From a checkpoint of a small mixture-of-experts model trained on Wikipedia.
Experts: 336 bilinear neurons an expert, a softmax router.
Training: a variant of Adam for the experts, 5429 steps.
Below are experts of layer 10 (counted from 0) of a mixture-of-experts language model. Rows are named router (the router's row for the expert), gate (a neuron's input weights, with its number), up (a neuron's input weights, with its number) and show model dimensions 128-255. Each number is 500 + 25 x the weight over its row's rms, rounded and kept within 0 to 999. Numbers have three digits each.
After each expert's rows: "gets" lists some tokens that make up at least twice as much of what it gets as of all text. This comes from a sample of Wikipedia text that the model never trained on. Tokens count by the router's weight.

# expert 3
router:522519500496456474522503490478509490519487490512526486479530509470455501537510506511499492493489490445530523509478486491489492507496510494492488488537455534482500466518525547465493503494498504488514497502448509510491493511484521462489496503500460509470497512464556504484504489498524479438480479460486491508526515497532482497549487537511475469512555540519521489546471444546544476483491
gate17:452538514553493532457529523460493465502509522499495494533488466503496506505572534543539491511466428478479522538488465475517497467511479487467488470492498468501527484484505500482470478473517506477417516544484499501558490492491471524503475481476521515475477519466502478466491496458537530450530454521529484526500551537502502503511528482492486546473500488480508487483476446481490443539479
up17:554496507524516519446490494459531493510495513481516504488481519526488489454499497466510498497489523487549479487492525451479534543545464517502482486539524482469486467504499476471481528436521536489487489511519507461481498515480539486507483490472478538523533529508521547445503532500508511491503466551481480465517517486525482461482503510505523542469462479513485504539542481486488524507488
gate18:521554509480527501507505510524506498529465515518512521462510518472505527489478502453490495488520501510517490494538503545529478511510510519457467464521492511512502511526497489488514499532535538485492480477447524530552518490484495517515500531511564559481497493469505515489536487451501504478496545517549512495525473531532490460528434480513500483483490500510493517526505482498511515517479
up18:539474512509485491503496447430540490474550511477464508498503507518491505485504498525519502547517504519531532494508511461474504545483483515494507517494480522486466532484454533483509543480532483477495483555522532479498495474490525538509479484471449432486511490493520473531524450549500487529469442489472499482505503519496530526495515472490501528505517528558523457455513498510510503482514
gate19:476505492480495451482488512512501527512515531466487510514464506495506510500505515443553479490537479477515510519544504536494507503481502490529500500540442511479490497526513494483533455499523459519478534509487466509460492483521506529513522509493512509483526487512502466489492485535512497526497523489489518459532511507493507549493477519537476484494520528497465483505469504498502526531475
up19:500479471469502502518519471459513524500537506501499506524490488495495518495473576472513507539528509463515508507526499533505503485473477519504536505492463506480479525555463461526513519536551496494529511530520520521469529480532483515507507516483540487463495502481494503491488511509482505472534468543512473494501536561499481526460484469487496466537481450526477529573539506475507498515504
gate20:549457537476487517451528501495468521481481471481462493510531474490502453494509545489549493479488521494482506522505499490500548475502492458500482562497497441512500500524485493498474494495497484500539462503517497468493513463510449493518505514522515520504499489491508527469522483519489489541556496499517536518489493494511510523467481498511545521475530455532516496534473511477535524561492
up20:467498474495508493497538482530567454460484452514458497486475506507531519516551501482495466454519460494482497487520554510512499513508491466531499524523476477513465457487510493526475509537547466477507504450538473515491487471519510486554514464514505520483534485482488497455498484509482504504502468505492456504499537529508465527494522503520466526527512519506460484518475526478510487487475
gate21:523504565521500489536492486459481493480456487520492491468534492551540510485518525490513494514557494489503513465497488470523511470466457526472445513522481498491509467512501514457496508466500506511519482482530565510493505477483518457487521495504513523476458510494490522522517523455489493539516477518510497532536483478515427498506491534504487495492484514530484464552497528498524438509511
up21:532467492465481492480489540520531443514517463502476547487463530492457488534488487484522541475484493480509488514486505547504496499524533504535469487482508506519457512501508506528504511496509467525488501509486523469473537534485516519481538518513467486512490460527507554487461522485485520512450519513456493483483512489511483507495516511483563520523463500528486478465516489506509506523515
gate22:492495480529494542501513495533501507489456544509545503475541484489501474512485443514448491523502488475508493496499500493493490518491520531518498499509513532499511492498526505470506505483477518484447476502475516487480500509475499500490478499481497459562543505486519479456504543526550542510537538492506515546488495528463512491511472487494515463514534470457469493451544478500500527511519
up22:481512505502455459510554487514498426486487451488456532450502514479463521517548500480476511519451515483489481489440502490517516509526506528492458516480488489520509453503504546483483453511465525509493484491501523493533501496500500501482425487475477487530500488532489483493516508524469533469513536483517457557483487487484499470493516477438535512467506521499513470456518535490479466532482
gate23:507469508499510511445529483472502506512476477493491538526558518508502469540503476520485491511514529500501477526480523524537497501485503517477488494462491478483529527521474482538528494516516505495502463449464478470486460484538486509502479496521509525481484526472495483477526513501514486481496534459494544474469477506509466528502521497534529522582499486458530474457481475525515494507512
up23:482497546495493518496491497568487527540499468472465464466485495465506499526492512507461529547502511510453504530452523468506507477470479544515528511514508496529504497476505478486499530470487475497491456476488502446531480502483457487463456517533499474465508497499500482520500529464507472525499486474471497510493434521538525507468528504534506489512534504515508509492462500492493466501491
gets: ",", ".", " of", " and", " with", " by"

# expert 1
router:503504505483498540513568489530467474504453469486518520477510461508479503458492479483490514494506493546493480473519486517567497526493514510519445506493522477541507501469526499501468513492515509472523478496518488461530510518447500522528507507563540511497475546486508473441475503471506514491496566530510519497529472470512502534495526466526480516487511518483475528462536536525505482509538
gate0:500458487489488550519483480472493540524499517509471534491521511529499511484443449513471492515494487502503525527556503511477489447506497492491510466447506495484519499537482486458510545488502487515452493486474476503534520503496502531472520479517483447531513486518500494469536483492491525503511494496463485455491492496506481510515483512437482510504517480498550518479502495532458493555493
up0:547447560493498478516469485491497477514519482534520517512478511431519511514467481514495484485443524507481491506502527483495530516514500537484427471508506478508491493488547489491528490526491480497476489491530508499505495538466514530500476462544515505463528482516489490528481477477496534504475479487528467481459526517467463475514444535535549460502491518502499495490478502524468471496530
gate1:480490540508503477503498492513479505510554512484492490496497518533537482482552490528500474508470532459513487474468462493495481505500507526505529533509496526549489502507502486483485511504506480480481525512509475523512455523464502465488508478469486538496505472511507514493489448517492504451555510506464503492561494479504486515496531503475503474480497489481526490474457536501470530462461
up1:477481526527482526463517471487494525450529528471510475490532490514508472493478503496478493562511493460499493462502489497507526499485474501551504529500500519521503504462463489535505523453507532440487485506509472471507454499466481482494553436509513472499474491467519524495508496494492470506499515509520528466517495500507508474475538487524531521461516483452491482543545518468530546436470
gate2:483516537497499472502524541478521529511485494507531501460470497518560467519478488496466499444531458496522499541498442485465505523500520492479489474529451466515516495490550500486487508461516538501486504491514565544489512478456499529478457461492483482519491497492524471560487494485515512510508561518522482495493541501514489517500521495482465470505547537514517477490470485530526519485513
up2:484474484501488516491500484521536490466493509454460549493510517491470509527463510479520482520509510517491469552532506471520457491472555522459558478509483527482463471456498501493481503501479501522499439495500476458500489495476487517519488509510468481494506517570521479498502517531469526511480543490515524490528499513494506537510528484515506515499525477521498495509438496497532474455541
gate3:491536444496504525534562538484492504524467536527463566495499495509482477512492538497503543462550525477494468454485507483498478499465503484508510501504520485506525519469530479489468537494456436497560485455511521505507491519516518527518473518479470527513472503492495499490527527508510505485476490525504480502487520497513474471508479524530522465490488497471488487495500468536536460443473
up3:488530532546523467532506493508478530468508483490477492525498553537519517512464500504503507504509454486525482536502435440515480474521517497520484487466474518483510529489462519512533478496538484487489522498478480497510443501485457435486493489466542483510466526538541466519518501498483467482536529488511471529532526527488495518507498488497476524493508512507466478490492546482519474495488
gate4:484508562528524460507473513501504549499544548536532484570479481546515492515513537495519481530495545509482515463509439488539491492479525515485463494490491495507493505468489455465506491512517505508476556495511486521485501527507511522452435471503525500490511504537513490504526515561498539502513532455530513464501502508544485520476515484473495486491522483547472505469471478530484526525527
up4:472491481522513528497471462497512512511470502522479452493508494478515493493491493464450460480517484512535538501521459453487491479500488509481513518500512501484510506465541511535482486501537525496520510496478537492480529464486473490525517497476482525554509522525486479481480512465484515496535508489510523494472493556488456502515510487519450517520498502511507495537431505483500491491508
gate5:453506522494512519514511535508497545524470512466507503477472501500491486469504488462515516556479481499510517494503472494493527544487514514488547485551482526469490460517483500486472478521445512498512512505473537499487512544520513493515505540461529471532463489491489471533516527523473534473485554445534511479544518487502438521491481498518486454473549468510462505488488477505480490506502
up5:536499524530493480481505498500485491523497523525470494503502546507495493500455481499490506520517551508486494545497527537524491453536472516481457501494497480470498493524494507500488485521497511509536557498461476463526516437477504492528515554494485488549498515471476504471484497508484474507477511503473511515510520495530492498511528477480509517508511548456462545503483517439465527506501
gate6:518518536487507458428499506473555497555526491515451522476482482503451501520510501470576510517495467534461472513446529464471528474499485508468499522522518550485502471506475498476513487472506500542512496506455507513520534458525490538504504535531477508545497481492513477483530538471485489470502487514528499542525500509468533485495471502499524522521523476517496517472468470485508485493501
up6:477474482514543462465490518481487493456459492511511486499508516550549465485487506506498523531513491505458466519553496524463531527536487473536512481479494556552517461494530459469455451521525487470485494496500477503533487499494500497489503540500484508496509473490503525473506459502509507473470518507510493542464545481458529472521499513483532494447525482461467494498496507518498483483508
gets: " |", "a", "o", " John", "i", "e"

# expert 6
router:494525459525530519481454519491499532530568535508453484514490483507492510526484488492487508520477547550477512500526498476511492494509498507532516497526507497449455565546494507496519516510472482556507497522528490472504468516483502507497503477514444492502506486492460512516492478494471506511453432495490550461520507474526486484525480529468517508477502468508472510531493503455467516489516
gate17:475519482509487498540504530530515497513500483489458503516471455527464484518488524466499521499515458467494462539473470484521515481489502500505502488526527486443508512469486520505497468479492503510484491548521521526469507454527487461509485515504509527543500502486510464547513522537571450532515502500503470522528544503462471485525471536517456498485505526488468449514488481464523493528467
up17:517464549488471489489487493504476502527525478533478528508499472592517526532493534522508515486476486502479534473495538500516498528494489468511500464497471475483499500488522473489507509508512460495484476475520479536453466482521492525491533506501480480492510476472535468484531536508517518502509509452543484481508495526473531508451479509489532520467510564510494491501542494472495550510474
gate18:517523443516495510492476497484486540488522478459499527516519513513482504492524465499543472495469486542464508513523483491478478484541532476475446552443549531510481460503503479529507460544502482450442506506494519519549471489525497507516515484475527457498496516517496526513551534515507581463492493492499513483524488450509519475523463505518490496432488483496511525509517492464499469511483
up18:500469554480492478497462519487500489524491472511470551506482509517446526452470495501472473482470516489498521474466493523490517480564501513499502511528470517543513550503498503534451478485472485459495453473526543536505502532496456469512521491534508492511473481501500495542497511505490494508501491514468494513498496498484508496491500519521535482522519574515504505497522454512480503562548
gate19:483515541479502535491513503530507506502456511525517510451459513496489465502528512524490511531475533503462525570525531486495525520516555544463490448489485480492512493519478496536509526492490485479484440512461493510479516516511480483573478461503527526515502517514491518484532517495529496462487513485518507540440504523483501493500500499466498501539549466477467465462493480515516511521502
up19:538524498462493510539495508520505542474495498502517534495474460513508511509489478475479478509516511505470498464432478507513485473463464511517526487452501498551485478522529516493476492512507529483495513531480462485520493482501477470481465464501539465541439541477522480497510528539541505515510481489495494513480502482543525482501512514553525552467490519517475505519474497542517490565515
gate20:513475512533492482494525496546489510511490492514478506500505488526457529452550474469528456531542490526502523496535518511537486461531443469465534494475534486458485480500498515529494556500495499501463508478460530509509484487519500497474493514497512508514519515499499507498524463500463522533526450513543504519458486496492544508506503493516488538520557516490528532508477471512499450492496
up20:468480499511476493489498489491563487510512513517485492497537571507471493462491504503470509532495515477491489495442496481456548468512501459507495496489507484483504460520487467529507474547464525504546512478537471514528515502540486487523517562465462530508496490533480493484535555503485525497512504500447513450506479486489508496512448520507519479497520496523473518530477517449481495489449
gate21:505487493497510519527478510528479560508512487506500470505517476493471512489493512487510475517509482468514518466478512512510475522524533503506517455532540555524492533507500512481461470484514474502504507481494457522513498495511512510487479521534509492475481533511504479516491495479482540497498519501538517502547479461470485533503492478499516483522476503503516508514481467502462536478462
up21:510470527505502472514442530535507483536496517514524440521494527462486499495484507464483478480484500535521518480489513534493505461473484483499515492514440482496474497532475484464505518507473525518517491506497466508455494496505485462472461500475480557482509466495486460496504539521532525462501454557487481527504466495498518495505506489535567500541460486457487499503501529503498517527485
gate22:488464456503478530480462488542494517458527522515501496490494506496490513464489491486453505506509544514487522534500489513472437480494461510502467490530510518486470532472511533484533482549505474509494504457503470540526519535477504558495556479527495502496487444550464508493473500492492506488475504512460533497522444459537493491458505483521529503514523496513511515529488507522501528479517
up22:511484539485508503457485505481506517485481581495489491504509444532507485523466473458478493500496525472481491491468514482561470514527487484492491521495541540526489499486484502507488496478485501515521482519536504509515499489497523490512542511500488488517498504470506468564524477525480546487537466519479488454499529526520497526467489519494445555467444507524488488482480494515508534544449
gate23:519535476447480505512461482504517510494537520469477536483512472529522433542494525526544472507460497458499511539510489494475485494458497456500552501490508516519484523493479495498552476507539453543485511492487498481505541482541477493491481513484487515534473516505495477513514492521472494522510505484487534498507496511497523442479500557462528521477536480524514472498508502470519468453489
up23:499494484517519485509510494506468534535502497541506544471516523515501510535500493476483524470499501512524536500523502500483513518464518494559527499513451482465474565474502534486505510500506501464485489510478488474498530489479527516510495473516501527551539502500484446532492469513469526485487472538454496506488528515502485533515487524479492520494519543514454510533506517566505532504547
gets: "'", " of", " and", " The", "t", "d"

# expert 5
router:446486521459491541498490487488502510463523483487515483526502515485508467502512481537487516472496458494556489528478543461525506473495487479493528480528470526520523460539482518546506477515504491563493469520495487530501527494511473527469504505504505465495497518465515429518534509495515509511531475520482512524502460482417511533481490504498506510479479487497518527508518513493470507521481
gate5:476482529511512463507501496493561520525519497493513516491482556505516536506484540490526505552480505483473459504497462534470455494454500510542517523475478485502475504450515480427535509465511456514470474506550484544510473509466524466492518489477522454526471496524499469459509521492505509497488458521492508497494513478512473536506502505533494506506459480478519508501507482525540517478471
up5:463501477520443532527474518436491513516488547504488526515534506537521447506516434479515506507463466504484491518515477501510467493492504488515468517570526503478464505541506484487518517554491468501455481515453486505520539486493486476499520501518491480478497471508483478504487487477514494508461541505479510512478497503483529505523522500502509475481553505488494504490530492517451507463500
gate6:473522504546536519470533502494499510500455533526478466477470555535520452531529521519481517499461553536493454506510493502493528525485526485481494448501487538461500501499465496550457510509502513499505528501505484460463514484498524551518484558529557516437495542491492503480522484508489486515511493506542508479475455510479479509484541480480488505491503528519519531489500488511489513507558
up6:457518518517493500473501484509524470462445523531519530494505490532529521493492489492532509500515452499518494465510509483471499467579495520505508478458494485488527520533501486484494516499496519429468464525520560518479503497474495485471488497503513535472521554504493485468484494440495498498515506501481551505538476496495458504534493515481495487498477457447532514487504501506501494480511
gate7:542448531504481483488509466513517491469498491510467502463458479468491489486503469482487482538514490495556549436520492479490502514505490545477486448516534483507498496469496518482478568481493494523487528467515495500495538530481496509519529545503521519505471490480525467518542491476524425466509487531540503482494492532446459540524474500534503506496451529477508461511496468465494485480462
up7:460487503506488504505505502518513485484516517499523480509480490479501499493505502462514494499486463487518495521494483540534505536485478474461521471540474535526410500480520521512549483526504593488500540552499492483535548511472487522519501486503525509523544526516515485506477524474516527538517478510466509497493494497473507535497485530491444478509454507505487484437493472481457482527511
gate8:513482496514470500489507455516517486548489491452500514485495548512540482443480473516508507510461504500523505533476492523459531459535501486507449516520546519523445488494499542494466480501491485486552490452476443478468547522472537518453493493516524500526487495450491471509507533451429495472521486518460491532515510468472503516547469479497492469502526502484489505517507464500551472512494
up8:497480481497516522481480527494478459537477497444507483512526495484529489514545503499509461509499513478531517519455530476505506489464537504497502503536543490508549462503539496459487484577490566490528522489528498513505475543543442484513502489517524532489523483509451549523558467454485506512516481493495523487488467471461508511535458483492565529506498513492487501477523471472551482560456
gate9:494512491496498486508524465504512536519480536450522487472457503489534465504485523493526522522527531512503518509549510504518509556500512484546492490447508516526497531527508567557477494509524475503500488496515457482501487494489474519502514497515515525525447501499516533522481520477468484529484456531524479502479483466488539478486526523490498525508530506485511491479527520505574522520489
up9:519481496480509484494509517468465501504531545504490528506507518476493567491495508512507490516532526518506542515451476497496513466483514535508534518556528482460477481532495502461494499495469535527525507515507591538506488518462515487555564475473484513557482526501513504543515555505487511486491508468498556497493472516491461488456484477509514457511499487516507499487501516566498524521538
gate10:539463503490516479508499497518516498411520509493491488470495477494509494509490512491483418542462509512509503523519502505460485502526485517470514517528537523508534527511503505482496536466503523487514511452518461460506483491558502525497515481460468488463479494529499497487456476519487530511487467508548506507444501496503497491474466499524504514465484511484495511477495505479548495487544
up10:500479504485531487490496535498481527521538475519524504532521520513458485479536515493518551490512500497428481507468468506478468550462515467449490514511509511465488505499521475520462495517530470571506475505477536465473490490489477523504495525489468506480463503515515506510504490496511533516488466517532510508494485511469539523471541517549491458497542506439498451466465515467504482485475
gate11:523472480493511480478525511512510503540516474537520488485504497531480480487498488485519481511483472548463481475501501508476504421535498508553459462511511491531477506484467520500526516524466530517501496534522472518505509519489521490512523545493505509532546534472460496499524507523451467489481508507483532510498517509513511471509518528489516529491483494474512506519474494506509526468501
up11:498505473536527499492494509516504534522521488519483510534533534542477491531508505499533452488508511525492499554512473476536489495493504487519505465493480500516512520482460498475484481533482517500503503513455508505512506525513527488497488502481507555538521441508484520482482520516506493541512484515503537520517481495535523501493533515479527484504518533502517524529485500455516502495499
gets: " |", ")", " 0", " 1", " 2", "N"

# expert 7
router:493484477495522460500501509487486505497482517471470464467492508484532495490532532515533511516514470448505498493500475539474462492514476501514498518442484537499495501484487498428541524502507504477485497493536503545447488484514516502461510491503502513522544444568543497503502470535542527508504496496515465521470483545476526515424502492509518491541461494502541474454476498458492499519444
gate5:526490467487520501516542520535518514533493555517521492506482500500499516518479435490521520496565511523483513470546490507502480508492494475507482487504492541487483525465545513467497502519489563528512505483516484485496522511517480494500471508494502493520511441469486516488472487438513482509532510509497546470512502444552467461558510504501479503476512525556488514477499547531486514495531
up5:486534466504521487478472444483502494521526512483504486419522529533497476444503502501492499489489498553477495504539508532466470462503541487571504483497513469523481523532487488504518478453484485523511482511502476489505541491463465485493517529522489509489504513552476543490500506550522473473477522501563477535488478512491527555507509476477519487479511473496519504499495470510456473501511
gate6:506543521519521531538512513522474478488512505498510476479488494485549464508504453478495485489493470507531491533533537514494501533502471484491489517518481499487485531515524514487484508476533530505491470533490506513512522460476508498481490494503515517468479525498536511531556541525559429545529522470520481485472468535502493502516493513502493496496545506488513467493477510510498497463475
up6:497485479512505485533494475492451485471455478526524483492466499492479467497475447484503465499530483509519512495481496495490519499516516528475566513490464535444507491505475536549483483480499518454489491455553502499480506512466492456516484487486486463471482457527494507489470469503510535511551542503471552517507533507508522524461525482547483477485483506529455492497498528479475480505460
gate7:508485520472495535505539531486447474512516470495493484477512542480524500524468546507470461469512541496477458476502514485487506522509501548507465512482517445513504498479517498553522482522492489471491494508479521541492437515479461530509482459497509515479487526460506569497483526512467463520501494523483485475495550540507494500490470493469512502526514506549521487506502492506504477460525
up7:488488450463494472523509470503489495499499495483451535527462518508511500497470541485518472466498527499483501513538490472512522529508515502511465486492517488520452542512517523513491460482480476505523483498484483511468422500488516467530485505498516531522499485492479503527541487486536508497535513471483454469503539496530493522457498514454514508490512499485513539501467538502446498465512
gate8:522488525500492517476500550506473545518473519500495504490482475483465528461494453516484521488517510506510543490465524466490445460504524505486511471465486490477516524476491502469526541541480516496511527510478458475463502506508451489467539480474495513528497512514489504526498494432476463464536528493509518489481501504503417516504519534476485488522531480492462553528530503512494532558519
up8:608496502470501481506493541520539505501530473506495527501517506506500504492462468518541509543533550475483502490434465526513510526464460514469498504477483484484511493518502503536528513496547521527491488474507516544505496514522519474508477471537484508502481529476539493468531462521563493512536501544502507512542477466473520522488505484499497532501497475546464510471531467522497500476522
gate9:531489469489545541490553496483484433448515467477518476491516555499504531468496511477514503468492498494540522471489506481505528489492493527500510498464463479482471497522504487520512491536547566494514502469474499480522516501497492516472536504493530438491544490469514505470461487464488527490500474476505436473521484538508506516519493506494481520496527509548508476486523532491489501505469
up9:456459480459490513527514473450497469521502515504540490475509526525546497521495511552499481479486505488506516493509511489487544488503481554517490464470511529492516463453498508443425513523508533504538509491532506447509482509532474489485501481470518499522516526484482522507480498504493510484523500487522483513530482486477508529517484491466500502508517538531481488500499501531520499536480
gate10:508536527492528489505508493481490496507494482504490491473502501489492499497519526523502521509523526478470482529481509490496532524478487473519525484484492475537474510512493460505559514497482523506460501526522483530463460530476517473444479498495452576510540457523504499501527503491480526506469502447495501495549498506547537462500469487544492468477508455472490507515452466517545515504499
up10:547443526511499496474546524490537483480468527524526516523542543495505497495467483544452514474456489509490520533557451482517520489562482533499442482502517576488498466531496532499487507498493460528496523504446494513458524516498511529488493516540474495532499525502493441500491494539552521510558490523470510505508500485492502512529507476520511525509507561495504514517489521502540475501521
gate11:504528504549493507505505485494477519488477509502557480490519516453543494485500512481535481483450459491496514516549532464526466484495475484492550478545503539478469485498457499485534523517500540527503487460491533499462521509527468498473472521515500532468531469494478504477534496514489497490496513486523502530491465503543541540514489504486503520483475511484525513511526540483483470531454
up11:491496511506511482506441481463521500493497490446531489510444484490505501495472501508564499511497511494510533490501496479523506478501463524510523534517495521492519449489546523509468464503484552487518477519528519501474519497473490518566528522516477442485479441523513507534540514505508549499488491500514464480443454480516517508522503502477473515515517482514517481549500533457501487496535
gets: "-", "|", "\n", ":", "==", " "

# expert 0
router:522491523536531499508545475507551505471471508472497504485512511528547513457509530513517461458506485431465498465510514495485492494486534472470508467515538487507489488502504501518486473501498471446518537499462497507494517544544475458539533520475526520504526551506455512498512467478480500534508519482481469478492520521464498471524516472505494467494521478506481515507482506519474532464511
gate17:506515516534454509488506500483539488532455509471469504498489475503568500542450466519518501499524516504475526439560525526526491474514514491488505504499506508502486516540534520497481536485522496510473493461541500471506532487480537480488495535494477468504519527499491509479422480520462494476538511534518474503457476533485516493488514417501468499550523510496528492506506508504452478544469
up17:498506531490473506544526503496497548497476490506478546504423437478540507485443538502500508489522529477476510461514527511520542535476514511506520501523487540508474462524529499522519535519495503487513492511539457490548503544469501532491511487486516502507460511544487490523480504499513550491494483511462483543509503493467481469498514508451472492518488470539531514520478504534518548482499
gate18:515500523486508533504489481466537456494521506486539467493507490468478506500543505505492473501489510494489499503536518509454519488483494482529534513448561532548516484468522527510489478518505513480482521532478563476485478521517482513550569503465460489483502495504543515468526521468489500510498510523495518517473509477507486513475465472485463510541509528453520540490441530518505506487485
up18:508505535513481455463516494527501518489550517471525490500502471507490504478485525491482522497490518519492476436485517472515507488513464466467477495498468509492477476550528548532478487515497433479501466459530483486468476514506495461501496548519494509523459464506514496494512490514498460529496532507466490474493469528515480478545475454510476504496519475478481500460486478492524551503531
gate19:512515487509506507495541440501490508525490467499496522498518497487507512523502468485525518558472538460458490465462481480531512491536504576537468501568477519495502533522477533520534542512500470472536519500480484513485508527453517467524531468529521509502505514485500531428524493519467514502512520509531478483528526476511512449463535510506498495463488506495512541510546503496513471476531
up19:461458472511536506477529493462566544475479511513513513510515464483505465514465506472474516478453524495489551512507500529482524487451505487491531478519508511518465466532469499477448479518511511514544538499539524482462522482518487463485518520513516498555515586471496511491477474516512452508460507515470510501496513489483515484501513513468491542529507496534533478481481488460493536479530
gate20:493523471533536474427443467532491517491515485556470505475490511464470487471521500508498489523514483464510510506526524514472471495515473498498505492522467511503505539508493447499505473516500496514481507557476455529533531469525517549497505567554497454490497518485480505498527458488514525497487485527535511522514542513476460534474462531569484444485490531497503512472458475518486515508482
up20:503473501479476480473500546491494530512496494503549482480511483470516515487481499497468515563486508494544536530512506541489504487472500492464519508493469509509487487523512469534505506470466497549516518555508453499497490469487552503499449501553503482460462521479544518512489505514481487479521503498473542507496508531533481492484457480490527513490470498522489512543485539476467495478518
gate21:475489473515546515518500486497503506529543526527498483488524515478535506540529522479458514507489525497477511505517481509456492485458478490506505474517475517521511481494558427462519511524492527520499519552479537507473487453473493535464455512516465501550472509507483472531451480508515507500487481534442499520485492478471455456531448476531473486501498473482497503498511464550550524548507
up21:546501516438539506525551510495529492545518501500485497469524473456526469515484495483536518466531552518511500532484492472495499515433484512505516471494467478485473496475522503499499513513516463508551513481514513494505485502476484511458475541475489463479506480519526505499485495527507491486510519489466517492540535478523540500449498482450496469449509491485546467466515496518557503513513
gate22:496498512467490523509517517475506488492503544477544466514502496486483541516531502469549487462492455506497504532540450509522505482479495501555524478471496508534500465518489537466517500477463486520499532537507513533522511479488461507491477505498531528516551505499500482491490534493491528497487519508486525445484521479525500514528514502456515513493506471500457525493505535482485482479513
up22:517511524476510491468494502470498527501471503524510569492504523490462501512556508499489493494454541511498465503520473473503541514515504476490475503467522472523519464501476468520513505512473476492466471484500502491520507460514530523514465501489510472510451521501491522526550545533477491493498523482501520549528473513543489474474446496465505489547499493432496511471488515469454541486513
gate23:526437456475514487527510521522513486488518496465533503487518518499509518474539473535487524548475508488468557522476495501508497504502469501542450496542517513465510514482482513478513549514519478457534528512457515501507515458437491497536535470516450424456484520441501498537503513487511472514501530516536507483490519512505507509522523563500523488446490487528489479483495539502482476509497
up23:534484513490508557517472488473511521515509481515463521514495531496459478518514516474479475487515519519513491553521563485525483509470497454561514513503480498491484540492535480456508523529477528530486538498545533517504489498484505474517509488472453506517518468462487496467485507538483534495500522483526537447486471508498502510471524511525540530537534515518523500501500497534493506488506
gets: " (", " was", " not", " re", " \"", "–19"

# expert 2
router:571531492480508464506477519513502493499510502541507529509459474463488529519508457476483532501520495507487519503483472517484527510470448491493464524522548471498489512452496471530502481477530522489483469520500495503519446475495482493555492474510475484478460496502477507546516515496489472474507466515484482457499555462536508477497469540453518493517463519474507517532515494526506497515504
gate5:496522508510497542485499490509479530536509489479455512530522488518514528482505484494449512521558517511499538491531507461495439473516472560522493532516490538495517489500474482497507484457463518470523521524503498498468528530530488535509537475455503515520468523508496524514529502527424495489505521501546517572460545503511538482481519554524496508477514470547489506527489513492485495522486
up5:518489530479520542540483479537485495532507505539500524484458473481508532491443508470447528498497479479501500480497528507539469575478511501476518478505518504507501516525530484486511493515490467486492503473498490484495490518462482476508522478487502522496514498473502484469498504512500542507536507447481482509534477539491498520490511514485474473479483524484501475482530500497545540494522
gate6:525521470512457502508480526498471470485473485487527505482498475520490469534499480448533483478482495453513550451498540530492503490491493507524500453465495513518534537549532475477500516480455499455555493501455504474530550492507463479508478562509497514519560490527529469480527490511488482531466495494497529475532517446468526520464507510482501520542506487442460535508524529475465488504456
up6:507494495475491481466545461526527494523485499483552511491489515490501529524492518516537493499529527495481492490521526495445488498522500536486464531491529481533478461493488493526484499493531542511505509559487529504501530461519495468483523487520478473501536488497492485514499489481496479478486533493483424522478491501509520487519532487468465516492502512520509518492531490519460502505490
gate7:458489518476512534532524518489498534476534497479467484510510461500487493505539541583564455501476496476486530495518484530527502506496529475496517471503504556528487510513520434491503498459489491516528515514482474507518480516499491499468504523543484503485453488461487498521527475508508479510527462482516506452516497479528520519499486492521514470472506476509516512525497525459497525453472
up7:490500527519494439509511546502500471452482538464531485532563475498506511491502466471507534480486514484501443468481471526497482501509480452470499467495477514513488502523528529489462456502510491474519497518536478518464511463492498503453461502509481508527499538444505492545519499462493478484480480492436507482534488479491505479486496474487518465502475508491496524511492538480469496460503
gate8:541526486472472540537510508474476453512498478537532469516512490449533445507495526500496499520468500516508558501495509519492518504461528534479514497491499505529486507516503496496492468487532476456502476510507513490495502507503512517512497508516478515486518512503484472551441495464496463506532489532495471505459511470501507535447509459501487511506504531497491453520472523515482525495513
up8:522507451492507487508504507500495525527517481502507512490530504511510470497469480494512498514494487521508478535554506466476566500526528543514462463535471472454483523535488486488537539533464536472523457526478522485558539474472504518468534490514484501489510551516504471492520459480507526538506533513470490485516497515515470483488521484528483451511541491508487486528512491525493506504508
gate9:497484480500489465470501501524477521531509483472473498535512523498505471445506500537459473448510506500531490526523470459492516501524484442492497553489477486557542467525477518496512558504505477518470483493551513482491508497548488491520500516507519450462507513483490479471487555505447497486509484467496525494544505513470529465512514496529531488495484477501484569525502527472524471509492
up9:518527455507557467512504455547524536498532484464534527528465516542493486446520547508510485504485517535496508491514482488521504517531523475493482438495506487480517501511484491504541537513492513551535529507497515482506465507485516479521523567533493484545489519466479500492517505551458515484534468449501500516510467527527518496550481488462532484516438527519489546533526489503515450507510
gate10:516503503485449485509529494472482519527497494520453488504498479505504529514503513443519489441464503454495467550535498511450483489466517476511535461505527495521459478482540488531481499527497532468536519556489451542483508489515520479498481519483496465487487527481448493487515529550516508523500486471466504491508492535441498527492490552509479522528571515502459507494536461470490521482483
up10:527537524527489498492519524516475484499531540479464519485498522495499492521447490460514480535512475515472478502470508490504492505486479503474486525493460462458499513513526471470504440484485515519456468465467493509513501478505479535526473495513552499502516485535514496471486511465513496492552544494467562494524462510495536543459520490499499507483482505480530485454545485511529489495504
gate11:498554496496502481494504468499495533445472499495474530508504508517520485484438500486452523514538470489483458468494477499512498488482459514489463529535518508481529470556460494489517500500504515495506454503473518521492509500475448480481500480500541482499482460499528496479461502507479497501544529473490499499491530476485476487475511418488509513461496457496503521533469498488507493534494
up11:499526447516505532515490483501486459524500498464476496518510469517489494501529502464491444466496509540550511483537497481524513463511476509480484515455445499477535498510499530486545524475541506471462472496468512494512502484497465518479468526486482472487448483500520495509478501497472544517514432540483522510465449510511539517514491485481561481510523482488485540512499478512507482516493
gets: "-", " as", " United", " National", " States", " League"